{"d_shared_expert": 64, "normalize_top_k": false, "routed_scale": 6.55, "init_std_router": 0.00698, "vocab_size": 4096, "attn_scale": 0.177, "tie_embeddings": false, "train_tokens": 701400000}
Below are experts of layer 7 (counted from 0) of a mixture-of-experts language model. Rows are named router (the router's row for the expert), up (a neuron's input weights, with its number) and show model dimensions 0-191. Each number is 128 + 32 x the weight over its row's rms, rounded and kept within 0 to 255. Numbers have three digits each.
Before each expert's rows: a language model's description of what the expert responds to; "comes after" lists some tokens at least twice as common just before its tokens as in all text. This comes from a sample of Wikipedia text that the model never trained on. Tokens count by the router's weight.

# expert 27
Determiners and quantifiers. Articles, numerals and quantifiers opening a noun phrase after a comma or period, such as only, first, two, most, a.
comes after: ".", ",", " that", ", and", " and", " with"
router:128130102078152128139080140137076146103163096144075090130143115126131139064079145211137130048165190115164091107111179146166115147157148143178140089139089058162102126133064149119189183137122160142117169106122085199130118082132169102124139133126110157148115125111130137152171166125146097114147178108177082160098125101116085127121096179183175136130160163099121150131090139126124090178065114153156109135118188160151151134093101126100154107045128154142116101096058126131131150099176116103149115150111157099128123088129171153135145148035122125104184148127104074165081165111141175136
up0:099157082166112148046089173112165118082170103154122145098145092097124110118137138122115109184127197119136173186132111172087127139103134106171140129107115131083090123122114119139167113102115061158097185156154143156129128159122091125145131101106098119171187125067134171152197066155110093061125153177161130035130108157158180141087091192119128198103142090126160178086135108072135145066070109172148172140164141144116152138171149087123132124150133118152127159120081083139139103171136129095140173076123152102123189126176094120127128126148172166095094089156147116109095173161126132126
up1:139085122124182051152125179135134124144096186149107177140107171113145119092160195138063149064087150151169120134109149145118177125175118157121068184113072106098142147132135168114128148113146148105130126156091146123096152077085094162153104147160086148095087120135127177138141094121140188101132105150086178111129094140144157130142077158119154146102056095145087110110158094131152150088097155137145120104113088160178121149133154161143148128157173141145107121094173194142097077192100100162151154153100106090055152108106155179177130158057134115130049103137117180078160161098121068142
up2:114098202181196090113134119154175143106093086158119109074102098110128162137132081096089161168140075166127111129101159115205136119115187105113144153136134112146165143101182130153124101130067121170101155160139088134150090157139143090106103130098138142078139150088108124159121147134113088178179100158141108145095098090136128089134112185119147087130152215185159167093159102157161074110112138162179088164074181112174113140089089076123151065136124167056131140124138124139120153156112102164112153104096153096133137126164114164127157077109165153083180081080181107108062110173125117130
up3:149143135103176071166119159180090147135159152102088099116115118097115113137102119131151146191109140103140167075140124127118090073130128151151151121145122086099163114107087103094158141102181114085208118130085131119136118127049080142113176140096110167154092118216099082177154192128130136171078163176174085111133122091185180130158177141166164185145146142098143158098119068120081142113142134131110157090140104112146134079079068146108170088104120121149133098109090157141008099161101150114104148160110091115132125149150124174122128104093112154193113129127164121188132184117135116139
up4:126087109119168109114102126126170130121087130112132118168123128137092105151063064146159163162159112075073100144166079101103211089113137176074201085154105126150093141167129116164151167156136141132147113154117079063188164119083080172139136097175163137068149144104167135156115111144082156145124069118103136190150103135098152100080135087140153116183116161142148125104141158179154160140210120168147064132123128094159114113109147119142150099153177125138019092112136133125092198108147143120139114089129122115114131153108146117131165101151105125117119113099083202167087105119118189159
up5:118134155094061138102126123138148168138121197085173126146143130162133119160103134117074143146129101173111141103138123107172114102137148099143128148103124158146120162126153173151146124147101173135122111150134171143209159121142143186103076128105187148153088104139141100127075199140174183097161152089169100118128144111127124114168063072172157201103077134117089141065081132136074152112118167097159067091116175149138093135116072137157112132093082137109105141105170114068150112151111105121190135143067078094057124124147131108118122143066159130123112096125161152216099131108191175071
up6:083128142036074176148101165125083155135086146114131119155160060116094163181111089116179187135134125144098156106182140119101076109103097103199171138140075145134061078080132188178156090140115112166142150159127114141159129119094154109072143101110128122169070102135111176156074098096172132108031129135140109162133116125169085150119122125142186140108126132103146124120150171110110082105120091143143150133122132163139092130126192070147129089159132091161080136112210109113166135116110134142120190155104111093097088123199124110110111118142111129151161079176161188116136128143160119093
up7:122115158111106194122161087127149138174177164173153079146106103071133119090129160085137144142087088104145151110140092168117102137146114125140091203073155132147089197150115140146125199116149123141104214081142148201065167157222128095126067128161150062130117067112118153132052127138122160143112138112148137144103152131122121153206147139120076083153134134046111100128128121103112114082144147097110140082116138162140092098092145115097129104135118088103150115078154151173163160110166078114082133116120126175130124074174112135111148145141171065120161087132189108117119096132148140149
up8:147126104162097131165080147108147164172161111096112133108086100113132101129137154103128136121112158182142127135144120107103156185144126162088100142073122194157093149142132142115141129145160171141123075156110122226098104100139125182166104125084093095147101113124157140104093169147099164073126181076101198147104175128111075111106125140072077133139159135201160102079096144058100118143150140150128190096206122154142155112119107078117137106132121085138136140145121078140225125126142111084139078091137087115130161087150139112113100102144115149076172086075161214192146131175136134122
up9:128125094119153176160114156185178128129140111086133174137101106111173133150194139116166167140144098153124090150150083150204126139089116147210130142083107133140093120118120115109084104124118135170101075196129106136140146085128148124157114133199128063115078116094119103108086127112106170090164134168111114143111162149116120114075150122120080052049163124089181133151108104105138111082103148159139117120170103079160173116108122166094040175126085127149150126107079131100139116153147136146158155121109136101131141165126090089208173099090170173201145161180128152128105196088100134103
up10:129180094123131126094073150118153088146139088171155131132152180087128130108082145208110073198115115164110099119129122092086115121161165178095199186086066155140132142166102140140087111135147149084171129066151122084129073133122098132143158164106078089150155152155078188160132132140102126160135111114119173176138060147106200088090127126121126167149141075118143103154128150118123091179146120099180144100150118160122133120098125164145148070075182085182126135104138123125125122124121169097187159123115084118144127155147120128153131090104079218106133095069106127120106138162078113200
up11:118117127152101078168154123162124125146114154128113131177156121103156086098181188099148162133135179094126143129111123105135153103097143126135139112209101093138131137146124122123145093148127177169074107125075102102140149082092157213078147081131050147153078116167091135102145087085082115136132145116162092159156035128162114104078163067118108110123108175135141160146150085131129097191080133097116122109168143083088093097188143120081117152169128133137139084088115134123182146169115170138094165142139083093128157208095142174162131130094071097128179169116133146084196159114161148159
up12:095120150119179083128131083113121120090095116130108200109140157174109142172110106099170166105109112144105140097050153160112135148128121133125146136161216100111116077117139094152087094183163179139106126122170135125104224167099145156126144114107153201087117142196118093092102090130087203098168142127110147132153156084147109163129116098154073086090072173133153137112150124116153070084157064143154091131150157118108147109136117223178111118189127141139157103118110171148088093161137127148156090112167046131137133129138100142117128115152143096129141082179136072098135142137077154099
up13:112154105090135107152141134144064163062103117047116139135134133142161134121104103093139140133147138082142088135148192112120180068092097120108141163098134096148149144085101088094168142136167155124125122175134151133121130104156080132104112118062101175149092210131135129191123142165206123113160155137142159155104134172095119115174097170092063095091102216103100170130094161103167067159108088134136141098111114095129120100168130126197184145128160147122117178100127103090134167139130152091180158143059131093133173060144157065094111131149101106142180095112142094181135103116107127172
up14:111122112073066175128137162124176120118172061147143141122167101119153084149105048059185163161104151163143172157121190189151149157098115142152157147133152090155139131205112137087158119134129147173143140171126090145144166158118151156081098100080087128086121141070164145128099092166124112114111108139107166109138086165124165078076168211146170141084130162131115150165151095145123134103146134110126114138110147108116151160094134082140092148154093095098090114053162092148169103089147135126115246102175163104078089139066099108128155108096139149139164111124157108102135114148160110124
up15:137083152103108152147147129118175084146107103168157119139136099204136150068064143197101099117117148127109110106164156115128167094103098133146144127144097089144143114162065164073109116115102088086089182106118111174061080133158166061094157112146111148206063128136085179120165158106157172133124085116118095117112128154129121162138175088118146100136163162152115179119108097146102103133109174126116173112122182074190177157108123114098150127133133070120096099054089117138126190155078118096158116085112131147164095108183137140122193109108125199170169111166161119073140159135119112134
up16:123128163142113056207133118074113218141096135158110112104155090085107151079107131137133132097171129080158108175165105124138159164090153107179182184165097106149134130171125111111087116115101132122189134179160173134104113139118117155137095148090093078175164141151097081136134053081149137123136116160102110164113150079104110079120098119090132128117117137089135126068125088136131115123170114087095142131182091092144161211069148116115169173166114156085181155099170108145128109068181163125147088132042097110110132149147146165138136109141118174169147194122144134168092127140165138165
up17:139137116138150076142178101185158127091117133106111153123160086132046129126122116125173157155089081149125099050121098085145114157090110101066104080121190089163112139149158164121105151162109196123110106122126147167101078091150105106093091138119096117134175067166134061102122087150116108085102174078158137094150120097137121177136135197182168148117109142133132155139161189079100125108106110116198114185139115173068153146143193139172129112167153125129114144140125102099108134163069102101118174125150126169132137106083120129118116165207129118122085161141177142135111154060152168063
up18:135135129098133128163103160121078128123107149176033210190088128159140188140128113145155162133114110110128135145159118156105131136123164065133114152085135132175155087121095108134075058131156158124085158110128098111106150088156097147086118168108123072158125156142120135124119098139107185093142097102124082129141158120168125105095110097123070130181113156080173131191110135135099067138147106099127107089151119145109118108126142192112119090099081078104077149151132189113189156101143160100089089145059170154182150131183161179167109191076151130108112151185084091158126179121187141140
up19:088188144068132206107130113181169159165133099133142085107238141107117132084122187149092107152153137160071140113104128135098147181178109086147152102122151108129117082122127122104136093103072140128136145109077055123122145091148136171082103126145101070160120113115103138155121146153169077147136166171104145129070170161122152122134097145091145125140099110086133115124090167131144174122066121082092098152107152099148148099106105123109103173074106126140132125131136110159175120090160098055186155112164177138223156082144120182133089143135103156085190114116119181113116074148160146116
up20:087092098194168141139128115123134098157132096063197088145145186143108075115159188117186141139110141162111155145139071120079157124075150106059114163124186132118104080134132117095109075127127109086063158104116138123113105143147132144123099175207125121106102068117123102072117175100107190131183146114172135102042113122144125163189154126082092133154050139204131060143175127095154123116114102110120175153190084118141100125126167134115126083124145134080099152120143164127155140115073136117079141164137068110123130139133127130120151173174143159110144072106125153106152116161126156123
up21:170156142149065099148094155126147128145114147084136075116094102107138151122106077148088132139116113164085134151154124130117193080076162167114142122162145184162138148128142045179085037148098193107132124175108107134127137158108149119159149066106101168177124147171094079140171154133165141159098105086127181118121161143133114119110071133125081164175124131107131128131112120125100109136115131080117072107133123126136139096127102121151162063151094154118146123097192098036179128091155138141124206148119115153120210156126095132107093097117139172048131090078159176088127129163175142166
up22:136130088130153108095099135090147132110155127159036187158078126131168103097169118136160133150132159150125118099144120119144149114154178200197098104139115100153168156130159104146091153132122171164122086135177125113107125185190124161110130169145125118070077106141124121122089119088080104086155089120142165095036090111173172123114116148148114159164170074133192114151095135164158137128108152138139105102132142159120170145093078190109189117134135151112109172131119151116104121133100133153074112109149046151157117135138089081133135139088119054084046093191091114132100173134170063121
up23:163159080156122099090133196127088119179086202159116119186141167121093124132135093168166176153117141077103190054089164142164136128149100146192124141077160138122161104122117077124128066096060146152134168152127126108161144145155157125121071167166117160099172159101122091131136133143114176117170145097169123105072112064157149139101104106153103099101114077148060196125143143086137176158100062127131083101110132147081179101152080137081133114124162099087119064133139134124150125131129152125149172116128137181121140109143119163152151169113165143094092115112104151127086047148170105085
up24:142156200169152060136169190113109185135194106109210173145131073148114129097148093133105117126122144120084133127122111095130126035134158091159094108170054104077136116079139081122116158157091116106190148188174098141105084119161150109083134145118124145106082167142140170085162180137178122089147086093158108121129130167111165152131090104085159128116145150138138177150107148143155090172153155086116084113152145090191193080117140102161179163085168121130131138082092123157150145126135123169147145138095090124142137123157171083130125134082104111120075132049159084121103125146119142147
up25:171153195119111197120120142158172141089151126111169122101102088162127150154137130097213146155158166151137139112108104133115142184128134176136122102121097156121093155109195131138166132129129129148140112129106050110147135115161170105134094122222103178129116099154135156101110110142134108116129117102161109092165059070148131142127103108116130086130172126122150154151097117136130074116161203089133138072091077090095119119119182129087137120153070082151112095171171134123113102148128112222035159075150096092104078136144123146082115115094111151163066154132067117111125156136143173205
up26:139162088126179094165161149066119076143061075146122139164172093106097132102178109146154076138096147071152123136111134166083096153156149159124098148111139157100156098142142134119073110114137118087126111084155147100133120139097121100153101142190130076099178103124192135119109090133146125117045153119097103150134078120128138135152110188039154114124200137127126124173208166105140163172076192107131126098150102094141107158141155133132144117143092136173128164125111122139162145141137110153132134139119115145189084095172063125086120177168101104125128196135067081102187195154120080171
up27:142137076103130169125107114117109107113130121053118096134166143141189145138052134144118112058120104156117090128160150112097113155141139115115110133160110121150128117097152151100109142191127081143158094096188085134135145112110139112139123146156163108125142112216091159161155199118102134182120148061121128182152110162132124130174099102140122099125066156114141056027162125125117108134161087097129090099138135129164141115116108190122136138066103078159128125099119141126054082107136134074172155127191111172212143154170138163070130120115187145179183084077150140155168124121108171145
up28:140092113204088154129103095142135106120161108104129088097147131103192059080169079154161112108157189054180119154119142110119135059147147158066164106137138127112154094095165182161071162169115153101154086095130166143140145120121129142166109153125150115095116071145134129146149135180116111134142154125136071127158131093145114197145169132144111118127190124207145101134147140064136149136107093073063079161142125122093105110107127119148165174102180127148144166094069142181095106074099160115129151154098179147103136138088143146152058136120164098079094083069156102152167084140104121125
up29:152060147134127110132121110119100133059145154151122102090084154134121177096108132210124103161073157118125082152170160154079103121100128182083139096103170115081091139197156200154126103144138118094156113140084124056126107166143166156055107132204164136131106170137045109102154085152127107187095139166108112119072142084101157083138155148152078171142155095103111110127086138129075104090140207115108134098133133105159061127132116159147082113145142136141127104191121178106107097131147106143156170095140104138184151157169125132149091173109167104136092140146128117115116142119207101142
up30:100116117119139232084126166131130156169107066123163119139084126096126099105129160158113081081107099158131094166127095122103181161131121091191170107062145103122066101112148135143093097102126124150150125118222153096188133155125114146099095119124136116181140124147163105109050146099151085130164136135125151112168101128141087156106088123124154110126118150121157096118182122090152181077143141121136119158124173153103130129157114098085062162156083160124163167197143120163174126100068134115135135096135111144081137048155126174136112106083168109093139145085137148122085154242163096128
up31:156124115122103124137086116130149160156141136167110137065134079084079179113146163087051162162151064101158099145110157138211129102100115065121173073224117140110149128131146137133141123132129101112182124102126165128146138057104099124092147090123145138059164134190133148167099094154185087107125203159127133142089100120102141146119113105145111057126195148068099124178125126096127108111104166157184124152139178140133140146128141143111176114150167196153062137116119108078131146096148212090163115121118138152082103105134142183096150148105100182121147153139117175118112099152133170129
up32:127074130125162096136091137152144082151150133114065149163120088129158167120080143119157086186108094143125116122128131068130120130158155088115112160147152149173112108124133155066126219156113110105175058133095093097147117082116150118141165122105028140122130164121116168116125123173165152112111111137101153100050124183143129118107150128135156108108093115119145167156119140119198131142162129124120170123148140080157160154057115110109100145118163136143147107221160112101090157180093139106087069200123105070109151108123213109123094132188194171118130111121150155140065094157113075145
up33:095113131109126120144150157112104122159084088108118167128145140177147133184151085114162130165151090119112108109098157132143108069090141156161128104114165147115138079117152092123125177165145157196180096113140161088105212140100100167161139092072100111165122183134102085135081062187126125098126059132157126183115131165093084177178087129125170146116118164091120162156182065128181066152132177141086079105095124099161159163188091115121162083139131071149104116092139096187098149140126129077158111143138159084159128098150147131112154124085101104134162137201114093100132134058104119152